{"num_hidden_layers": 10, "norm_place": "pre", "attn_scale": 0.125, "lr_head": 0.00873, "max_seq_len": 1024}
Below are experts of layer 4 (counted from 0) of a mixture-of-experts language model. Rows are named router (the router's row for the expert), gate (a neuron's input weights, with its number), up (a neuron's input weights, with its number) and show model dimensions 0-55. Each number is 500 + 50 x the weight over its row's rms, rounded and kept within 0 to 999. Numbers have three digits each.
Before each expert's rows: "gets" lists some tokens that make up at least twice as much of what it gets as of all text. This comes from a sample of Wikipedia text that the model never trained on. Tokens count by the router's weight.

# expert 13
gets: ",", " and", " |", ":", ", and", ";"
router:504459529460402424574462491553442455483459557430475475559454576471599558461417487379624493508439406513437420521492568519399441541430517499522483551527513559462547363495
gate2:474470529415499504503441441488494494526463495571540504426452461489460431604490501479489417476441524508598478497499589538526479537489453439513461510533554491544538488547
up2:551510465491428556457519384447508507510558447393554503522475473558607391466474502510514534512565491469495498444475405565485437469498539509499454533464593554611451427436
gate3:494499428426607557482495507413433504489515535518541445513459530506555516522477414493558476516500489544499513335442561506492489572480584465420451484485476546454567443608
up3:514458576514539405464470459520605528487424440514573473484568482509560588477540553480429574493467432536541513487593511529438456494569362505566547551508612438452421479501
gate4:509566406451547585524545547440409430501545466540520480553427540512556366576423470454506537412540488441388554465535458496598462579399596531468490522489506493486493550439
up4:549523491468535493499505413542535476424544492532548576505529462541565414578448481450480501442422536554513456459416502517550490514400455539491429505460502521475500477524
gate5:400565525560495472529506510515465618471486439544493570530451546586539460439543478493467489426592586457441370418481440505520459523471431506424529483475406577516441488547
up5:452448506428505535469522582485484530533497506547492505467566510504420528471512435486574475516560524445487556455434534427515496429491518456542576546500468502466533465469
gate6:490457571453482521550529451542507567480438533469519415441540573455522514577525471627482518427542488475559449445514502448561471553446470480531510396470445607458526466571
up6:437523473539584479520536441540481560496479543429517484432535595502482451550471464613476559481574518466578458385529433466457467571427548473480605368500474578519520448513
gate7:497478541457573530588477558448519487588570490489540414449432562502357424500553502511488506525469563406525605492489519390490491447474568492539553522527561572514552440425
up7:503537507475500472356514497577532498434442536479497577586550461533630537473465450471522504536413404578497372509509574572557463540542370557501483487458399411550540519551
gate8:482576461509492488410522597360476505502494464430496386559494494587510458539530560491432507604423499482522434419487508495561530445526587594382487427475520515490570524354
up8:563551471408532535460588496556466456521387483476491471402428578501519501522557482592517487560448504502539520475542425532548548532480510514494557457483456470615506484518
gate9:627526496479517498436446546523434475564494361494412452480420530530606481427496504449541499523496510423416508433449548503532501627591475492536491474523536501528480621482
up9:496444515581467486475569477503471507452490586551493542578557477537519531511419562465549496433538496534527535449532480499484542453479546490466516436526531580468445451577
gate10:599557558447518487471467532498511473516613492428574536467446451435497503557497482588573521519432563568547459445453469483589527517482506442496472529603532552516522524491
up10:459602519526467541476475568503465554543506534510464521559495544486536510536446423572419534459502534507476535444535488489482545508513407590501425536554379554512494488491
gate11:417521512476440637450603534466542510446527455574559421591562521446431535541559507437409500477584573468525627538505420485553479485554462570523523527519584489554445435452
up11:499546525498437524523553516432480481451497476689519457529500454555398555441574524460513484473545641506519557516458422453554538489421531541580524493526523475460489429437
gate12:501529458519662589517428504546486602449567449460528542481578502517523486525476554418587501532546499487534487519449507537564503539484450440401521548538460501519502507499
up12:482506529497508519517542495498510428491559447488515415531491514427481580532555495569458439396526528499469555518460500452487571490559434490486517445520497603550539536522
gate13:573594478527552561557524440487513519485481481514553460418412460446494594506457529508570447498477554442473394522484540482588533556459462491427506625461583499559547410508
up13:612445555576535529537512563485497512443436490495464485534424468427411527519590541488497509412520495489499599566545476416516471522562575607507387531379537446512514522500
gate14:509577440445554488468496553429520433545528424508427474573544473463562517458463470431439554487418501540424542496527475453526480514528513474350582521447454455556534446594
up14:439455561507548496527568508557482400485479589390511523481534481547471517547495460483510558492489531487507496573531509543478503469511512494505587482487552543490443477513
gate15:482418531535540573489446502564466570499515467439530360452497477463550513464475495516467528491392524479514603467473408509517460481512500591424497506477516516421492443438
up15:483503528429426534435521555568557409427485532540474444566515538511558387516509476466563442498550528513473445531472494543422480533595442470511483439474515472568663482476
gate16:432442518508517505509540506545509513483583442445496542449557470511425482625557518546483510467521456444490501501493428475436547582485458485462527414699552523462511484556
up16:455453520455465411544595510446528496507467484463564539466465549517508569477453539446455473497560484562497503476543577500469517560616475511600502524467504451455609404490
gate17:592474446538428513597522497540499497527530527511460561491499507615461414522506448544445389387547532505537572438458514495481567516475468585429516593478419505450477500578
up17:405573461520551565484486479516467433484561356551485515459497481416515535411494454569386510475507446482542509479577494528455473557515390581544496525522569538492426511465
gate18:530474508523556460454431562428567459502519605475496537491583442492513500480532451490434391525516419521485641410505484457491469538419552454499503578542408558500500564505
up18:478511448523503550510581429506495556455457454571600550542506490528505445489481571368536526498557553472469488556437473556523602488642459552499462492503514461415482442421
gate19:527535543474497500578545604568632492515502489466558486558452504466548488419490531514522513529403475512622511462460495446464466527478416529505467569504597469500517571429
up19:512480473512539580567479504420469497491448477546506516419504609575447472479475507491480466445554499551419465491520463545437513474430510526457592425380514468482472505479

# expert 9
gets: "1", "2", "3", "0", "4", "5"
router:541580481394522505551494490493510446552470523527521446542396499451554526486486533503489514488537564490449538495528511547484537613471475514551458427542540527458568398546
gate2:502475430537432534475457482558407603404479488420484504457437521442490465574525538503586522511501452459446581526561491457610471461535479542474505501466584504483498564463
up2:504561568525533470335474494415503434529512403535514581560535559497470514413518462476425512456487567541542439482475591510298469505525531511502503511522404526537546456537
gate3:442453558469549455542489513511420466516486577490492526565428546569518547513519556426482586593529457444603441568553489488505393551481571462527472538507509475529502479546
up3:514471511461530492481583497492558443512402548471504420557521512421585397473491510464468496533502448542398532543503515493531467433540475546567449459513515473506529390536
gate4:496515508430532439423515493463471564484494392551475481561443473466504523574422411498573521566513517480416606497607492511488480549567460497511501502501451351454595487507
up4:458478510523486463462514546514469559524618525584589501450583516420467566629486511506450549441532389508431481475546494454596554497581455521513469563503483483496519635475
gate5:420579446517549618465491532362491489533497521627457581517441474486460542507491542525481482505512487532435561534399461586536400424471423460514502550455462435491501387507
up5:415556454486483559485548460360527521628522379494526496519504460409492532488422498497531553529529467478522544541429514551543450516466491472425428462476499488534470456555
gate6:525502499495534486525363432522511530438620479463380524569457529483604516582410542414571449472546529503497515481495485434571530531503537575553484439487534528443514528503
up6:563546537523573517476516481537601523516535493465428519486469471465522528553498542482474437535583569557465489529451463538449511387523554504524525473587515449507483541464
gate7:501509548533458531521601479529492520455471567528514528503583533580583532509535533460443522490485559523482542470510550479546517444436489528415536533436569442602415527456
up7:557607489536539565520493473450497517409521518463475494557433430466578445560527436489495555557449525483559473518424572468512527492574503452426503497514616563452435500407
gate8:522575445526543528506530535543536516526447448416523466506520486483421449492540531620443385503463518420444447473526518510522444460481537436544521493632439580530441500554
up8:540556530491488430452372416507578496513515500551533519478422494581490563483479520493500530580444512540509535498566446463486526424558499548501475483472473515518504509477
gate9:485494454527427516573475448584478550549550518550593560475459472485430483467499584449469532532527550478601543528484510383557571525532569515576438558550569572469580545511
up9:546522497584529519565549541532559474440483461530450456492546518481448568589526480422511520493448464481416524481560434496491597587444534417460524520399548529564485491516
gate10:499512434502504514548522563559513575538458374549488509503544569508418515444556607554519484581440459480559402471474534478515431498496498485497465521547483457494385547457
up10:443551440432510538514490492475464530482505371560439568523570505485483519543508564522521447505424489432585489459447488465444425481543489535485466523502451517518552451352
gate11:498614575556545364477498556508569465392369683519462554497533399476547458584530473509477542570578506485516559475513479525481518486556454497441551519499462444515512539490
up11:491599562526569458437422451549494503472440526602522543419404480414584413532543593499454501555516592480550594509479488499493522530529478462522625499472541470485578553469
gate12:549463488526467426493509457527513421392430489457468466499555507548556542576567552564430476365371542589474517470524470486532482396481476533561469622511505474589449535464
up12:582460565497537451462489429602572489470436430443479467529546542491519545545524526606386554445385541520562494448501503495447513441479532464483508521534588544590405553420
gate13:488531548512446523492400537504448488532499457505547519529472477428527510554412445496506474473503457542560549577535484465501552533492443455542448577528496478527581448451
up13:511565487493553505540440511578450372508450529415502416503409448437434486520451435485557521478524537431509532480509487479452603478560523553578656520584377545465425537510
gate14:480496430456545527534512470521481497400597541504551430544457583463405521524527512544505519575453386464506543494487492566544430394522442518426531475524511496465501439498
up14:495531538507508504519517492461477457564396503522477573469546450481568488531469520509485563486559625525541473404509561417463563598464536545566503548495463457468493510490
gate15:510398575461461476511552517599556467581494556555428537470488546496421505558533504480367580531615486523402498566543431455501468503490464439488442453497366467465464411470
up15:536501444564394487411450585524572443578488506517523508365523610495470441569456460449430496509449456546601450499491406483603548574512499520604487499517412527552495487522
gate16:528542498483556469479478472481478496502392515477414489537446524492649524482481511512472422507452600468423395479491490517419519462501522612454507466499406531450453459479
up16:525449537551525466480507498540519472478564455443454535416511537438474558489463459544405338459534510401547504507523488500541554436507517491487435416478520540461486527454
gate17:527478467490403519490456471449484553428517503469460397570416461520547532490565488469554585522478491459422436503486429451466497508547423443609413537442473597487537462563
up17:589517442533505534495512428533530522482406398479471412441444426565505479471501462544436441537440528591515506530534505469455479494469466403444405511442459482544461425449
gate18:576477508490519528543413448460495458476608501555458514499544513426563399506512472524426541499623587520564490446570577481541538508372552486508566519578487574519481437418
up18:489421530442495396356507496552384568472473532506495486556510473519466465581422497554515484427470417388462588474459535489519511506461434598554479488477490513517446521412
gate19:430478506492399554478479622502493426538553474387545468487551478441475511468453500543456570566556593490513484379442556482379442509440455493518572578526603507447534508518
up19:496434496569460536448418518522549424466490423438566376544506538514535434490453539518422491440542573488501449519502487517409488483458406517547467488523493418479530452529

# expert 1
gets: " the", "'s", " of the", " a", " of", " his"
router:532492572495476464563413519576436490521478510497532477548446536556553460480486494463625574595447453516461522502532532567495563555474481554512405488520584523430483462530
gate2:612545447464468576494538491583553434479545509451503526522442413436460518513484485478470453496471419549434536562445571485467559449570507432452639622512523515592527516573
up2:472486468570527545449522559549528492450520465499333521435571439518509500426501483423505472562501395516485508505485493498484424458496488578458543524412530502491492542475
gate3:582362525599519495485582507473373490536527487519519496514482561455420477550506457505501492492431419526512575536539515608537506414455467552468494425528576510583383515538
up3:518548482508416569419555470504483541493462465516561552539500527524593526551476673454447513535565499345515519545673560581500503531450462473550524527451487445524562529479
gate4:420499622473517449431470457573450427562431578496575433498492433509542469397547531487534487523531427513521515478522549481508486404502520389420546488595471502469511485537
up4:454571457505436560463422505604596469485538509519567415460507480398470508553539471590438544467472581595571514556519590588522528480552358462593508498498495411515491477498
gate5:479455477498551505484515461498571446490576469472490542465577596478469447412511392499448406401523508604553515576536491391570491506582466476516555422462514519441518582467
up5:597419472482584517515455453560554419439411581463533476555447511557484511521326479481460555440479481467525578552463437522523516546556556536498605483474544476469496435438
gate6:537467513501487489505511537393471459536498525462491490445439604474511494520559558518550444494520526540437471523467535375474473566465609466442554522459546384496562444448
up6:490432551504581580546501452449536505511483546454481514571500530607480514460458502506563452476531560533508498533447406527403536529580459509506501509458462479492543505542
gate7:538524434483600489510441532514487539504537445488404474592453473449489493599386443478596589516478558495389514533459470429497545474534508626456523418498421508471491438525
up7:440469581588401360483536534519512490419494474473482491443494507506515454528479517559553466522506505547499582483489447427464460604482497595549454515535558567512476465491
gate8:531484499471612497459546554626455480414510497409531441511520555514478506550582537439490531538545469570498499433607425522494433559519537512531547550479576513539495508551
up8:513559571516565436533430485516490567450426481494428398504523479552507455553517484475531490500480434512529486466512468516469393416473443529477520451568537559447501425494
gate9:441452547511500516623472561540388482543537411457469470395524513465418549465510493513550532526602433569565537530590444546510503559517446576467509483428459509539461475490
up9:545474524492483496534453520422570488516497631528459412530452429567489598527469568526442515537514493545526565500539523512577558454467450513482484537510476514541455424509
gate10:427452504501471521511503488522438450455611444555419489454508510585499502509504494445486511593420517465487489618606611461473538498450535492449588544503521444453651534507
up10:541538414443507462564523535618450514551542483502551491540489453426471459451448535522593540478572486487504449416457514541403528446555525490471484561408474563486556441484
gate11:466314544507493590472551567540434507509499449585587459494528553405487532450494529497513570533429481527485513504577492462539450482496451488509477502498522502533454497478
up11:475417486584533428483482483446547489430468497603568458377566487524465532544469441560462538513445437411467498511524543519567451502421465478480482505510422433480491430524
gate12:505397472524477530492485569423451512545471493504472579565482562547442538448443520523520514517524448612548518535395477453603431626448482536479458406401490488538506375547
up12:482592467464505511494517495461466537577530559549490470540578589404449429546513444509455517508366601556472512445487541538517537452514495531523416526591413435496540524490
gate13:401571465505551540496411523515478519486522515441543580498473488499486573502563545545469469498447544520433515545479532479509506471460524455430520531388542526450629564453
up13:565489515532480388521552404478580444489563536515467490441465530505488503526492470393444467391465446553498493463486581527579503526468515463529458571496487526453560435506
gate14:517465604530528480418512538563500555479489531463503481489475548514469508550447474429550558510495642553480446549593497555466505531585459468506455491367555439519477483581
up14:493547476493480536550412560489412424530544562508521543471451530397475459477533481426482575614520509516519495487388467536503481488541582626523449457517528432492492419525
gate15:583441519478398483486516490587517479554617528540557572494550460473586596603390491505490441482535441589478532612457460474540514550530575521461551497457462500466512417553
up15:516495481527462503530543469501488528471504542547589569544492458535570523455579498475522571535571557392479421585482550502520369427530491486528489525517504476535565505533
gate16:484525524481550514463520439497506599473423470489515519565430510484478468462633541547579610524509469532624506446523501454501478634491541567432576518589508506461519454489
up16:528523491563457513517476480566461403514477394447514498519496454470481474435533460568452480531463466406478426412496433476474483517455445482517552555557391585580491425570
gate17:495530491443493420479518481481469516463525569413483447549504466517535487507388547474435441443461592534588498476538530419533489515520505465403498498440541461497516469538
up17:403462541491604470427553507560551538464563574487551506490497519516475526495502482510535439551381516452523475495517465469376486476525533480477477508487455419518421530480
gate18:489401550530437523499460497520572522499489541530473553453540430482443571456456511521525496548576492555447492496500508549360395455492497537511531550609492490534473528471
up18:542422533551529495502499508440475392516442493497501408450565512430544476452515406477474528519419516583360392507539491490504531577552516536519413498410530489487597510457
gate19:505518448548528528579510502442399460524452464443490442477514447532486551504489449506553550462473504511463511515528528521455617581475525546527517520480535565561508480434
up19:481504492458435517440485427468470447490575460463528476440541577480537492475490534487501510391510476508500487537485547564459486582471575491407447542372459423537525463510